Experts of a small language model: vocabulary 32768, 4317 steps.
Below are experts of layer 10 (counted from 0) of a mixture-of-experts language model. Rows are named router (the router's row for the expert) and show model dimensions 128-255. Each number is 500 + 25 x the weight over its row's rms, rounded and kept within 0 to 999. Numbers have three digits each.
After each expert's rows: "mostly gets" lists some tokens that are sent to it at least half of the time. This comes from a sample of Wikipedia text that the model never trained on.

# expert 14
router:506530468497526505526473525482481496500510507473461494450487486534497486537499514441512539445493490506491481484498488525494501502554493503485477442517489452466478479456570529506539504489488521492584479525539468467506510504492454506471525484501498479520517482469517519461485494520522512490479470520465530462501503478523532497497518481469530505507537499481486483457493516535486493490453
mostly gets: "°N", "°W", "°E", " cm", " mi", "″E"

# expert 35
router:516510505492550527493511504508488501495532458521490515464510506541496528521515533459480529453494499488504502474514472542479542521510501520497439475472498467487453493515521501463478507464497500468516496512541486465485511501483431518485469499538494500528516504493509505447487497479511474495438510522468515492517494513504533513483523498458532473543525476507487506472523492512492458448510
mostly gets: "==", "201", "199", "200", "202", "189"

# expert 48
router:485525493515507551500511526497492494507540485513459510476497546504503502529513528441511516441527490489494470491517471513470512527519483514479471469492485452467452494500508478463541479474456487479499506498550474454499499490464457525429508469517517479540540453456486510455478492504523491501495477511429528466537513498520537514496506477479489486527521500513513488496515492494504473464488
mostly gets: " his", " the", "The", " The", "'s", " His"

# expert 46
router:526518494499534526533509517504510486518510537528506534452507531504494511513513512486520542457514498485479490473508527528457535506502512497511495462538530477488484479509515505489537506502495482453530484533521479471515531503471443530481507492515488500513540495479479526461522513504463520488475496492487497487499508497527538508513515441488533480522473562530512487514551507522475527480476
mostly gets: " won", " win", " match", " gave", " winning", " scored"

# expert 39
router:501502491525502525530475515493463435517507489516473514499503513511466513542539538486484506467525465512488470471497478556463505486548478464466472480531510462466490477478548524509531481470469516490537501533534459458471485498491474503475496457510491477502539481460479546480493513500512502525494465518460524478530496489507521493523525482480542480511519525537477494511528492521519479489500
mostly gets: " and", " &", " but", " or", " although", " while"

# expert 43
router:502520494508563505537453505478504496553513498524496540469491508526496486500521501503538542465491499491500510462513510527488523515485501506494498488524549488515487518485495531478524461475462484444527483552503506464497510517491475513472506471486473506502526490461450529457565476502550555473448466519483494478487486481541519480502514494487502474491527512557481513496485475525451478504477
mostly gets: " Votes", " Candidate", "|---|---|---|---|---|---|\n", " ±%", " MF", " FW"

# expert 55
router:507529508476511534523452551483468504509501496523480536495521493516482504519464516487476518508541470498523464454524492531501550542486524510465434482490520481506500476511531480491480452481469492479557521508528490495481509526488464542474486464514508499529522492460479516471521508504494516495462485565472508496521498494522527510514563452455509482520505522502487521478506482513512466495484
mostly gets: " Nintendo", " Racing", " Entertainment", " Fight", " News", " Times"

# expert 40
router:504553497508517530516507522484471463525522524498511537512470503516444525523505516458512500471503490474489518470463529530470545489511498498474489486523537462458482448497519472509517474507469487456535501499513507455481537475472447516452526473532458510542539477480494525466517475509508508465451477494461517475514508509508502518535524478478511468524482530556529508507523469515521468513513
mostly gets: " pick", " agreed", " participated", " check", " able", " decided"

# expert 8
router:522491465523510534544461512521486482531482465549466519469490521541503502533553512476501537468512522508493512455523505523485510503537469484509487497504505500482514481481509531508487506443446506482536521513525461453484487522488496507473471500507493475497547513477503523483503500508527501519478466509468508488549525494514540502512535431490560488483491520538529515529522494504487472484476
mostly gets: "See", " Sheet", "|---|---|---|---|---|---|---|---|---|---|---|---|\n", "Men's", "Representing", " 🔨"

# expert 44
router:504515491508505516525505545511521468570538508531450524476486541508470512510507550489504517438503493515479517487490499481461506493541519514474481499542525456463456514469547522509544499518487489520508515530537479472502513446501451527474534490501470483509523490456475530490498486514520490525467507547436496479540517481537528517502533462498528469533510561533518497500523490512507489489504
mostly gets: " is", " been", " became", " was", " be", " being"

# expert 62
router:506507491506545515513506519502506467507532471518501530486495500519493499497518525463530514480518515495487478459535470520485516509528513497480507470500517453493481497477497457513510501488490495482511512531562496492467530504481502542468538525526504495506503486517499523498529492508528526467431474531461508492480527536546512502517481467497509511513520514514503498485502507511487491523477
mostly gets: " (", " ", "_{", " [", "^{(", "("

# expert 20
router:539513479485528537516501552480526489513520477515488519483531510513451507509517526494507509480541493530499463506475461510458529529505506444476477451509540507481493460465530518487553456476507510476548505518487485481479503524460500503480510488507485482534528498448493513493515474514521500510507489509475522476536500492519525516494519479474524498515527529512484463498545529502523508492503
mostly gets: " Robert", " William", " Steve", " John", " Chris", " Richard"

# expert 30
router:502536500513504507542453545456474460530504522513503517471539508521477485491518530451516518494482512502484479483497477528460516488523473466451465454527520497504489474497520502493466453428481460465539505516526472469495476503485496502473490510516501494515506488501457502532550491505513517451492500527457534484508479498505511503506524463472514481507519568550502467508504494509511491499489
mostly gets: " Gonzales", " •;", " Davenport", " KR", " Bernstein", " Clarke"

# expert 51
router:513517501513535518541465527461513494528514513538482518453528518539443517574487547461489551484493471477518471480535524536476506539495521469488518479533510483446450515506530518479511448505467473490492491545531525458451490500481503498488490465527490523522523497489499531472491532535568503524462467519487514502525455499522537475514510458493512443496510484534496539518499489533473467502521
mostly gets: " Coordinates", " Succeeded", " Preceded", " Genus", "|---|---|---|---|\n", "Scientific"

# expert 5
router:481507480520543541523457535469469492484542459522462548464511516562495520516477508474497490464509453513492488503505482499492525521517516465471490483531522467480497505518541493465524498456466498477537532551551452452491521500463501518491501486529489498509507452449481530477496502521518502514492493552468538451515495490512552498489497492453526498520519533529507502501521480523516487480501
mostly gets: " until", " during", "On", "In", " During", "After"

# expert 58
router:505537515505502523510546512527498477531508465502490536498503494506432541515525523468484501468518480494476487497483482530470520513552519480466452485508531446504456497502501484517530472509478500467558503495534490444475494481484497540480507488532514502502493495491472513470516464518522535491470483517482521471523490528528524537521512477480546512533517512533473494497518526505524457480529
mostly gets: " \"", " '", " (\"", " non", " dis", " un"

# expert 1
router:501538539495527524495499533492471460556527462502506557508509477488460509521502504479488517482532485464473475505507486526476488477539497486471474508494506488480500466473531475491505451471443489491559494499508451482491501452492489500479508492508535494520537479449459507465451472529520531510469488517489532462546488494505507494534517473488522459518518490543488495497528483510509466527541
mostly gets: " re", " Con", " Co", " co", " fl", "-d"

# expert 15
router:519519497498497544520518529476522477509533479512482522454503523552465504490514512482526543495494472509519486471493499522491510540515496482479481490526537472492470490500543504513506461467492516483545485512556507467471541480478451518493473500532470482495527502499476507460510504542499542464473484520452541482533551511506509489541519451463541466502544517511490493526504501514483464493463
mostly gets: " films", " songs", " music", " services", " research", " awards"

# expert 29
router:490518502524544532485481511501465478510520524531477533474508509548485492534468558460491536490524463511457485456512499512483516466509490531480472466528527484470491461511521474461499495509458503497566488509512487466509533475491473559489509518513537491495494474448470516444494494521510502535496494524465529484507510482508517562507524482494538492533506505522482479449529469522478506480485
mostly gets: " north", " south", " due", " late", " per", " top"

# expert 33
router:510535469512555499499506570486524476542512470508517513464530494515462501471517502503492524467479516523477464480473467537461506530560493481486490473519517464518488474492520492510476445511446509507527552538516482476488503488466462541465503476498499500509494515449510505502515506476499474493483479500481544498506468519527494537468532461470530479513544539497506467506502523537508498502486
mostly gets: "berg", "ö", "heim", "borg", "sson", "stad"

# expert 2
router:498503504537521533545520528504494486501508512498463515454501516510459521500481539472522507467494511484520480503496470542450559516548464482488482448513517478502482493482506483502526512495482475426525529554558504500466520468499493525493543505500510494511529467486514540473520497501503525483458522516475493489483506518543557488546518502497483466525508510516486482474498506512517505517496
mostly gets: "′", "°", "″E", " −", " €", " (−"

# expert 27
router:496511512510513514520483527518509447493536473530491521463492519524488487506489532477537524466486516481488501468507447523468522501531509488456501469503542431481492476485493476504492499489487489457535512534546486472472496484468494529476521511513515484507479498518467539504524501479537499481440513516446501495476544525525519506556515466488505487498523500513470509497494497503490446512463
mostly gets: " (", "(", " [", "'\n", " (\"", ")("

# expert 41
router:496512479500525529551483536482484464506524478521457523479532485493495530498514541478484514468503508510473483492522500516479542531512510486485476461508510477477483420508547470474493459460436489492524489528519477496475531526501422509457487499532474475528530498466489545457520516491479497482448491520475499490517493510521506538505535470484531478516509511516501484474530508495515472470470
mostly gets: " University", " United", " Ohio", " Florida", " Angeles", " College"

# expert 3
router:474517493522531513520492574525507502524533455511476522510524506501512539539543494443500532481516503498484495485498468517469501532547512502513478474536527469496498475490520532510518477456501459444509501568516474499478503540484462499494516435526492481498517470501484559484546521484519518510479478524475523475495523476537512485513516459488535488507529504506484508485518494498510486511493
mostly gets: " K", " W", " J", " O", " N", " Z"

# expert 24
router:512540495516520515529475503473468483526510503529461533450511551538476492548528534466511525491478502487481491475472502530464505471541512502503449482505496483482496509512520468504502501484495494485511499553548490464474516489481443522494482478497501470504518493474480521458506515504497488505426504516432525499502487508515531507488523485467542480536511526529522489514537489516520481501479
mostly gets: " seven", " five", "29", " eight", " six", "27"

# expert 53
router:497514481532513501536468551462487463523521517493507529460522513501460491513527535439487541494478517502491482473491473499446517496539497469456479479552520498521467481484532507483481483441481461464515529520495469460493489517500488514482501513499500471512519490498474516528535478507536538447463496527448509469529497507511517504477523459470528480532526576548502491499508494527510503481464
mostly gets: " Muslims", " •;", " tanks", " items", " infrastructure", " Jews"

# expert 37
router:487512513528503530550516543464492474489515520503497531477532517543463495517502505466514519487481490515472488479505505519452518508512507499488454457526534497514468459495556509461537494487479508477537526561541484447492519492478471552478497481520495494512542491448483514466495514546500508468479500513477552482501527518510529480526508454473533486515506526542482485498526512522472486512479
mostly gets: " site", " album", " episode", " story", " route", " island"

# expert 25
router:486532504506518519507476550495461491526508468501504492493522484527492500509500538485478521467515471521489490481506491510441511496530535483478495474510517476490480500505534493480509483483453484501552512509537494458497511500491451490474505532486496500521522515452513527512489514489500509479468498528420526466518509487517502520521545483477526485525515552514512481463507509527487491452498
mostly gets: " New", " West", " South", " North", " East", " Central"

# expert 12
router:526537506548510522495463506490516483536560476484443552502497493542468519564497517466512505511517460465525477517499492501488478523537499485505501484534485496508507503504557521514458460461479453497508507475508499494488492462466476525499506446555494492529532490515473538472496489536517489455480485489481496452471540481526502505516533465482529485506483506502489542513508475532547468528501
mostly gets: "p", " Am", "oph", "-h", ".m", "ph"

# expert 21
router:494491493514535521567500550493526462572514486521442518494473524503474507515535531467502506467495463524487511498483477514458504517544511476475465503549511485482457500474532519506545492495486489484499494546537458480503521454503487533465516496513478489487525502461499514499499485520519486491466494533450502480533513495521518502521539465492535475518518545544490485497542483521505490482508
mostly gets: " been", " they", " would", " he", " was", " she"

# expert 18
router:475497507505531516522461547499496473522528493530486497476486514486477484532549531480507513487513483478498484485498493525486522530500503484480490485524531487457470489491535517478520481475458468501502492551516464479472525500484481496486491473540484489508509494474469543466498492509536503497457500489499506503489470510507501458526529487484511451494535485558462527484508520536486492498492
mostly gets: " Succeeded", " Animalia", " Arthropoda", " Minister", " Baron", " Preceded"

# expert 49
router:527525470517507527545477561463487489521532496489494498502515493501490532499543516479510522482512481516517459508510494529472543495525512474467476475509514446484476470448532497493494451440461447488527534508523519465459522514474482510465503468481501494544533507487498498522523487540505501475473504522459529496505494487512517499483528504444550455520511553527466475505494480521516492456467
mostly gets: " drug", " electric", " Jimmy", " chemical", "bury", " Eric"

# expert 52
router:505555487502544487524453517486474499519545516521507520460523524559488521532511525474510578489497467497481443494508520507496536508524519493505513482536510489498479517469518500512517439510488487486516480545524498454476487505507481501470488479506456481542517507447499495478505494528512496496461449523504508476515504465511507473490519441474513480513543491519507529499503513536478450510494
mostly gets: " Coordinates", " Genus", " ISBN", " Website", " Species", " Binomial"

# expert 9
router:477530493516541545523488499506497475517535496544477542482523542545479482551505528471492530442515493498499501478475494545482518465558515478510461461505499486477472505490512492488555482492469515483531498509582489461510552479479465543494503486508505499517518488492484506456518516518501503501476495533436518470513508497523565525500512474466526449537521529506494483498543472502505473496459
mostly gets: " two", " some", " three", " several", " many", " four"

# expert 57
router:468538510506532530521474515477490455507501488529485550503518545515467482530548521447513528442518469478467501489491481515451511495557491475491473463500522481495499491476520505472540498484492482489516511501570506474475522485457472528513504485501485459508540481501453543492518511506511501475471494519443512481533500494533543500499532479484505450516544510510472484504520494504509495486476
mostly gets: " a", " an", " A", " another", " Another", "An"

# expert 63
router:523511497514521518508467512480484485531509495499504506457490496499465531514510512466518554480480491499474434471501472540489514518514516492475468485535509461508466465481533508503525494500506512505559519542547496500465502508485434551466491513545474444541515490494506499493492497537536524481492465535499514451501488481526550539519521467462536480551504504490500475519520520510475476515489
mostly gets: " species", "idae", " genus", " Synonyms", "Species", "atus"

# expert 59
router:521520472512546546545472509502500465507512487552475535456521539519476506537516547464482526435508508473459462474522478519471505514499491483482501446521529455478495471519527531492487493471502480477550494540517480475453505493483474488509499483516511497524528518468518515481512518491539486525451502500481522471558487490525553513481509467471513466499525492535510523482527522506491471513473
mostly gets: " sq", "DST", "Gls", " Website", "*\n", "})\n"

# expert 32
router:498551503502510530527474540458497449503530509500494539492521496530479489549512534467517517493495472504495491460481478511496508518553486491476485483538529457503465492474524479481505483475468477460541497542527487467471514502470494519468517507509496498541533478489481540447500486513485512490480491552481522473529499507503548490527519486476519476510509517536482479498490483513484487471500
mostly gets: ".\n\n", ".\"\n\n", " ==\n", "\".\n\n", " ===\n", ").\n\n"

# expert 34
router:492552523515536520482496506511480458546521466481470549494513474520457531542519512455480513475516453475506494523494495511486496510536512528466491498538505487476503452495539494520491459463446490481532518508515492489474505501462466528498505450530463515519557473481501541461465488496499494495471472520471525452480491462512499502491520480484510460491508491503504511502525467557503477502526
mostly gets: " Pl", " pl", " Wh", "-f", " Ph", "oph"

# expert 7
router:497533480508506522564506533458500485541532496476490541465518517525488472507512501479502526471497514484496491481492505527465528513518521501483499488545510431451444508476540518494519482500486485487522497505526458449507554482491451508459513495534491484499522490433490541482495529525519512518450465522451512490514500483501526493525497465490521501532489530537485499484498525490480486471485
mostly gets: " used", " served", " based", " located", " played", " joined"

# expert 10
router:534533498531493538551504536484502487497516509493469487452503499515469551536546540436498530473487509529499462520487464524479548533510528513487488452544525465502471483456517476510472485497489503447520505543505518491450495518511503502475506463507488508528536480468504519470502513492531497517455466527469536466504504506499557479491529429492480482523522492522502477510506511521524492480517
mostly gets: "°", "″N", "|", "mathbf", " .", " ISBN"

# expert 42
router:501516509529535502502486550502506469564520487497458518480476506487507508517509533471484514488521475491481518507503505512500465504535518489486490478533505465496489465520518501514523484499455463467537480534538499491458488491512455530493477449530503480534515469467489537472509476544521491472480513498473484470502535503528505511524522465493505504523517505501494535466543493504509437522518
mostly gets: "-S", "-s", "-M", "|---|---|---|---|---|---|\n", "-C", "C"

# expert 47
router:509550520511530522495478524486471464545525486501493547468487520526460497541492531483510468460524475486479487508514503522464486505531510499519506515504460484474502473464507474459480494476462458482530528512516455491472534504484459494481508499542516498512521506477492538503491458496506476468477464511498542490501500485526510507498510484490495471536497509537499494527499490546528481523469
mostly gets: "az", "av", "ij", "aj", "ñ", "anth"

# expert 50
router:509507496528515534501510511492486484525513465513472516494498521534456508547493541460505508474508472519509469482496510508484532512521521473488495455524509477516452497480531493466522450441464507486507502512566495480506515508446448503484499487522502475513540501465470501474523471520512519516487480510453519479520506461506548537523545470455503456521513503527523490473503491507532483457500
mostly gets: " social", " various", " cultural", " public", " medical", " political"

# expert 0
router:502545494488512544503487490503497489551535488522478502484496518513492518519500557466491481469522494480494480520535496495488499504526461473501476510513513459477476497483513505475508468473512464453523495506519470458493494471463487544438496485507494497519513486457489513487535529488496501494474482511479481458536487482500498488487526465469512454509549509515458479507508483532520476460500
mostly gets: " would", " Labour", " will", " could", " should", " Liberal"

# expert 60
router:511500503577517549529515518468485464492511487497497512479511503516471502487513553453505504430492497513522492502489480546488538533567492490470513470528504485509479476490491469518513495486510506454528505521550505483487487506510499551504532519501505485507543472488528517487529495538489537538429498538487529483486497477566572510554510489456505486515519513527502485501519529485511501538468
mostly gets: " £", " JPL", " €", " $", " .", "′"

# expert 45
router:515516484495530512507483543453473464509494492503486498505534519504458486526551530497495532492511500468495477484493460523479519505510524501469502465512496476498498509465518471505472458456457499504512513533530466481494523520494496531483475473500473483520502502486485540492522510496492494492469483530474529472524487521544498496491525464505509466530526500519476485474515503525519475487494
mostly gets: " Railway", " Toyota", " hp", " Railroad", "-TV", " Chevrolet"

# expert 6
router:510542520519523513493480525477499472533507483500458528473495539480471522532535556474512539496505448532492448509494461501488493510504482484472481504515499492490475456475531541476496477495514452492539470516522477482457541503450445505451510478530517494547522476489511516469492487500527494505481465515489532491502468466514511491513524462491539481516521481510475517505536529526460467538496
mostly gets: " Cal", " Saint", " Phylum", " Par", " Serie", " Vol"

# expert 54
router:484494490505528541508512511488511476481533476522490527473511485503472498533498510475485513465505497494495493505519490523474559529526538481484489464515491455473462487482540474484529443502494506488514512521548464468455506515452495498485531513546487474518493503510512513473530513527543522481462502557442495492542511539539529515537506479468546474505517489517488513480524512466508464460476
mostly gets: " =\n\n", "==", "\n\n", ")\n\n", ".\n\n", ").\n\n"

# expert 61
router:507514473531528517540467544470472484522492520525515516485529516508447524500530522439493530469495498491479465482489455539445507493523502465435486478519534466491482475491522496502480475433471469487525536542533494478480513497493510470475485488522469500501535484494446508496517492518516540483487457547455540473493478475522487481495515467478537463497529536559502477466508470520503474487472
mostly gets: " BCE", "999", " rail", " century", " rpm", " concert"

# expert 16
router:491507477491507551526478562469470487492488471525477521486479523500501484542506540467542510481501500505487492465500486520490517510526488512484495483557476437477482500473529483476492455468452472470533515558552442509496524498446488496498491466497461502508556462439515563503525482532500502488467512533491542443519479505512544479497491473457552479526478505490471458490503512512513524500477
mostly gets: " —;", " $\\", " |", " –;", "%;", "',"

# expert 19
router:498515479496499557531509500537533514531474502499499504493498518550499504536535525441524535460482536479512491488471524507490533471527463488510486488521500478489470480489526506490508497459477476465512524536534488438467507501463464529517516508515484519520532507443475522464492504510534506484467495521476518477519543475507554485526541448489527499531510473481498495478502495562495500500476
mostly gets: " election", " ±%", " Conservative", " Votes", " elected", " %"

# expert 4
router:484517495505531523491514522498480522537529503522472544512479513516499506521521514460490512517511461480465470505507458529484508509536518490470470475542542482499485459502509495501522496487492452460532490506508492474453506484490478539499488464511469477522526496493506516485487484517515497517479460511445497476512529498535514533529513517492521492497524465523532520505526470504521476526501
mostly gets: " c", " s", " b", " sh", " j", " ch"

# expert 17
router:504502510523541542511472533529491503516548490517488513469531508528484486523491502500495504504501481477488458507504508505488514503540497488506479496560514476487493465505515494468532529494478450499572520526549460442476506471499446533505470466549510476522503508487451538460499491507497511547474484536475501473522491534504507516488511463473499492511509513531498480477541496503508486469493
mostly gets: " under", "On", "In", " On", " on", " As"

# expert 31
router:521506497523529513531490540479497478502547513509511531499505539517473479535511503464491535468474471507453484491516468565459514506531480473480478468525505481458483475450487476501486484519479501479562542522505504468468498472470468476480503480524502473515498500479501530501508492540482491504455485494507545499489507493524487508496548491469513509534484505529503464499527510496498500495502
mostly gets: " Bh", "ā", " Hong", " Shah", " Kh"

# expert 11
router:537525486487501555540473536493501488509481487554460530441485551498503517530525524465516515476505511480484498447480500499453518522525492479485502498511476464471497484506531518498490486485458503457569509525528466454485510504478468491466482472517501503526540504456513549465496502495524519509475509504474528467551511528520562491488502436501530476508488512512510486505537519529483480511465
mostly gets: " —;", " –;", "|---|---|---|---|---|---|---|---|---|---|---|---|\n", " @", " -;", "\":"

# expert 36
router:489539480523516522515463537441459454523512514503508525486530519513493506523517537449514527488470472498499462468491487528470526493515469481470481479539524484492474477481519488471470454454477487491548518525520496469467489513486472516459484502537493495519547476504468524502533476517505529481474492531456532451510497488492514495512516480470490485499525546552495461492491489496515517472493
mostly gets: " because", " says", " saying", " stated", " why", " know"

# expert 38
router:529511474518519527536472531495498491543524466507457504489491537511506469531518514438500555462499492457524503474508509513487498478532464491515504474501484487505459505471516496463478513495525490466503487512532491462466498457494461537510509514484497482503513517454480523471503514524529508529425505513493518450501518488515532515526527454436559490537507506498527477506488509560497485491457
mostly gets: "%)", "°N", " census", " Turnout", "%", " Density"

# expert 13
router:489519503484515505560486526473512469494510500527480519496529530509500507556498521453523536481482484476489453474507447533468499495533501470448501445514500484493452477479529464494495464470509507490569530524536468476485478472469476485480522477537495501523508461505489557480531532513527494480459501520470559471519485521516509503531532492479513467543540548520478484458517512526484483482467
mostly gets: "Gls", "ي", "ن", "و", "の", "born"

# expert 22
router:467529475532507524492503520509490466481521503546490533476510506525504506541493516461467543484502484494501489488491490495456511544545489502487471469577527477476478484491506504468525467501486521487530498517537506444482554500458449527470511492545431495512543512488476513502504495518494515487480490524448516464489511490486492515542521473473509496489501546526509468520494493494523478504513
mostly gets: " father", " son", " Man", " president", " director", " man"

# expert 26
router:505541483517506528498487542497524497547567485515477523481512528503475512497539544477505516463529502525517492507488480505452484538544493496509486463493532476469497457466527529504516451474519486489558537522502484522480517485475488512493535454513484489490511479481479547488541468520504515495454479508484517499474501493542537511503518484498531485543552512504481479511544496518516519513522
mostly gets: " Le", " Ol", " Š", " El", " Ra", "ž"

# expert 28
router:498522499560527525494465545463476467524500496537519508466525505509479511516541532473541527455499508500472492461496454533491519489545498516455480459529507481467506479507526501489499444467473462514524528520546480466465482519500505513467487481506472468500540496472501504496502489508524512455469473509459514459505479487503513476493511461485522446519522554552490497475510499520488481458503
mostly gets: " Award", " Medal", " Battalion", " Squadron", " Program", "\","

# expert 56
router:499502496518549536534466518482499484501524494533479522452531519539485507507477507469490504451505470523465483491497453511490493515541524484452483497536515467448486500507528518478522491475469493496563510526542480428486521475476475498496508492534505476502504464477467534477487489521522500508484460557448532446516473507505527496497506447462548483512542525503509506492497498500508450472517
mostly gets: " in", "In", " during", " within", " throughout", "During"

# expert 23
router:498540486534526534524480531456481470550518507520471512474523530559483478537516508469522549485497496492485475478503479554491514500515510498505475495502503466496506492473526494516491484492504495450515539560534478476477519459483471494480495486501525503503508479483461535471516483517522517484458496508478531457495474510518528483487529482451570473530509519531512469498523510519482481506473
mostly gets: "41", "57", "43", "37", "48", "53"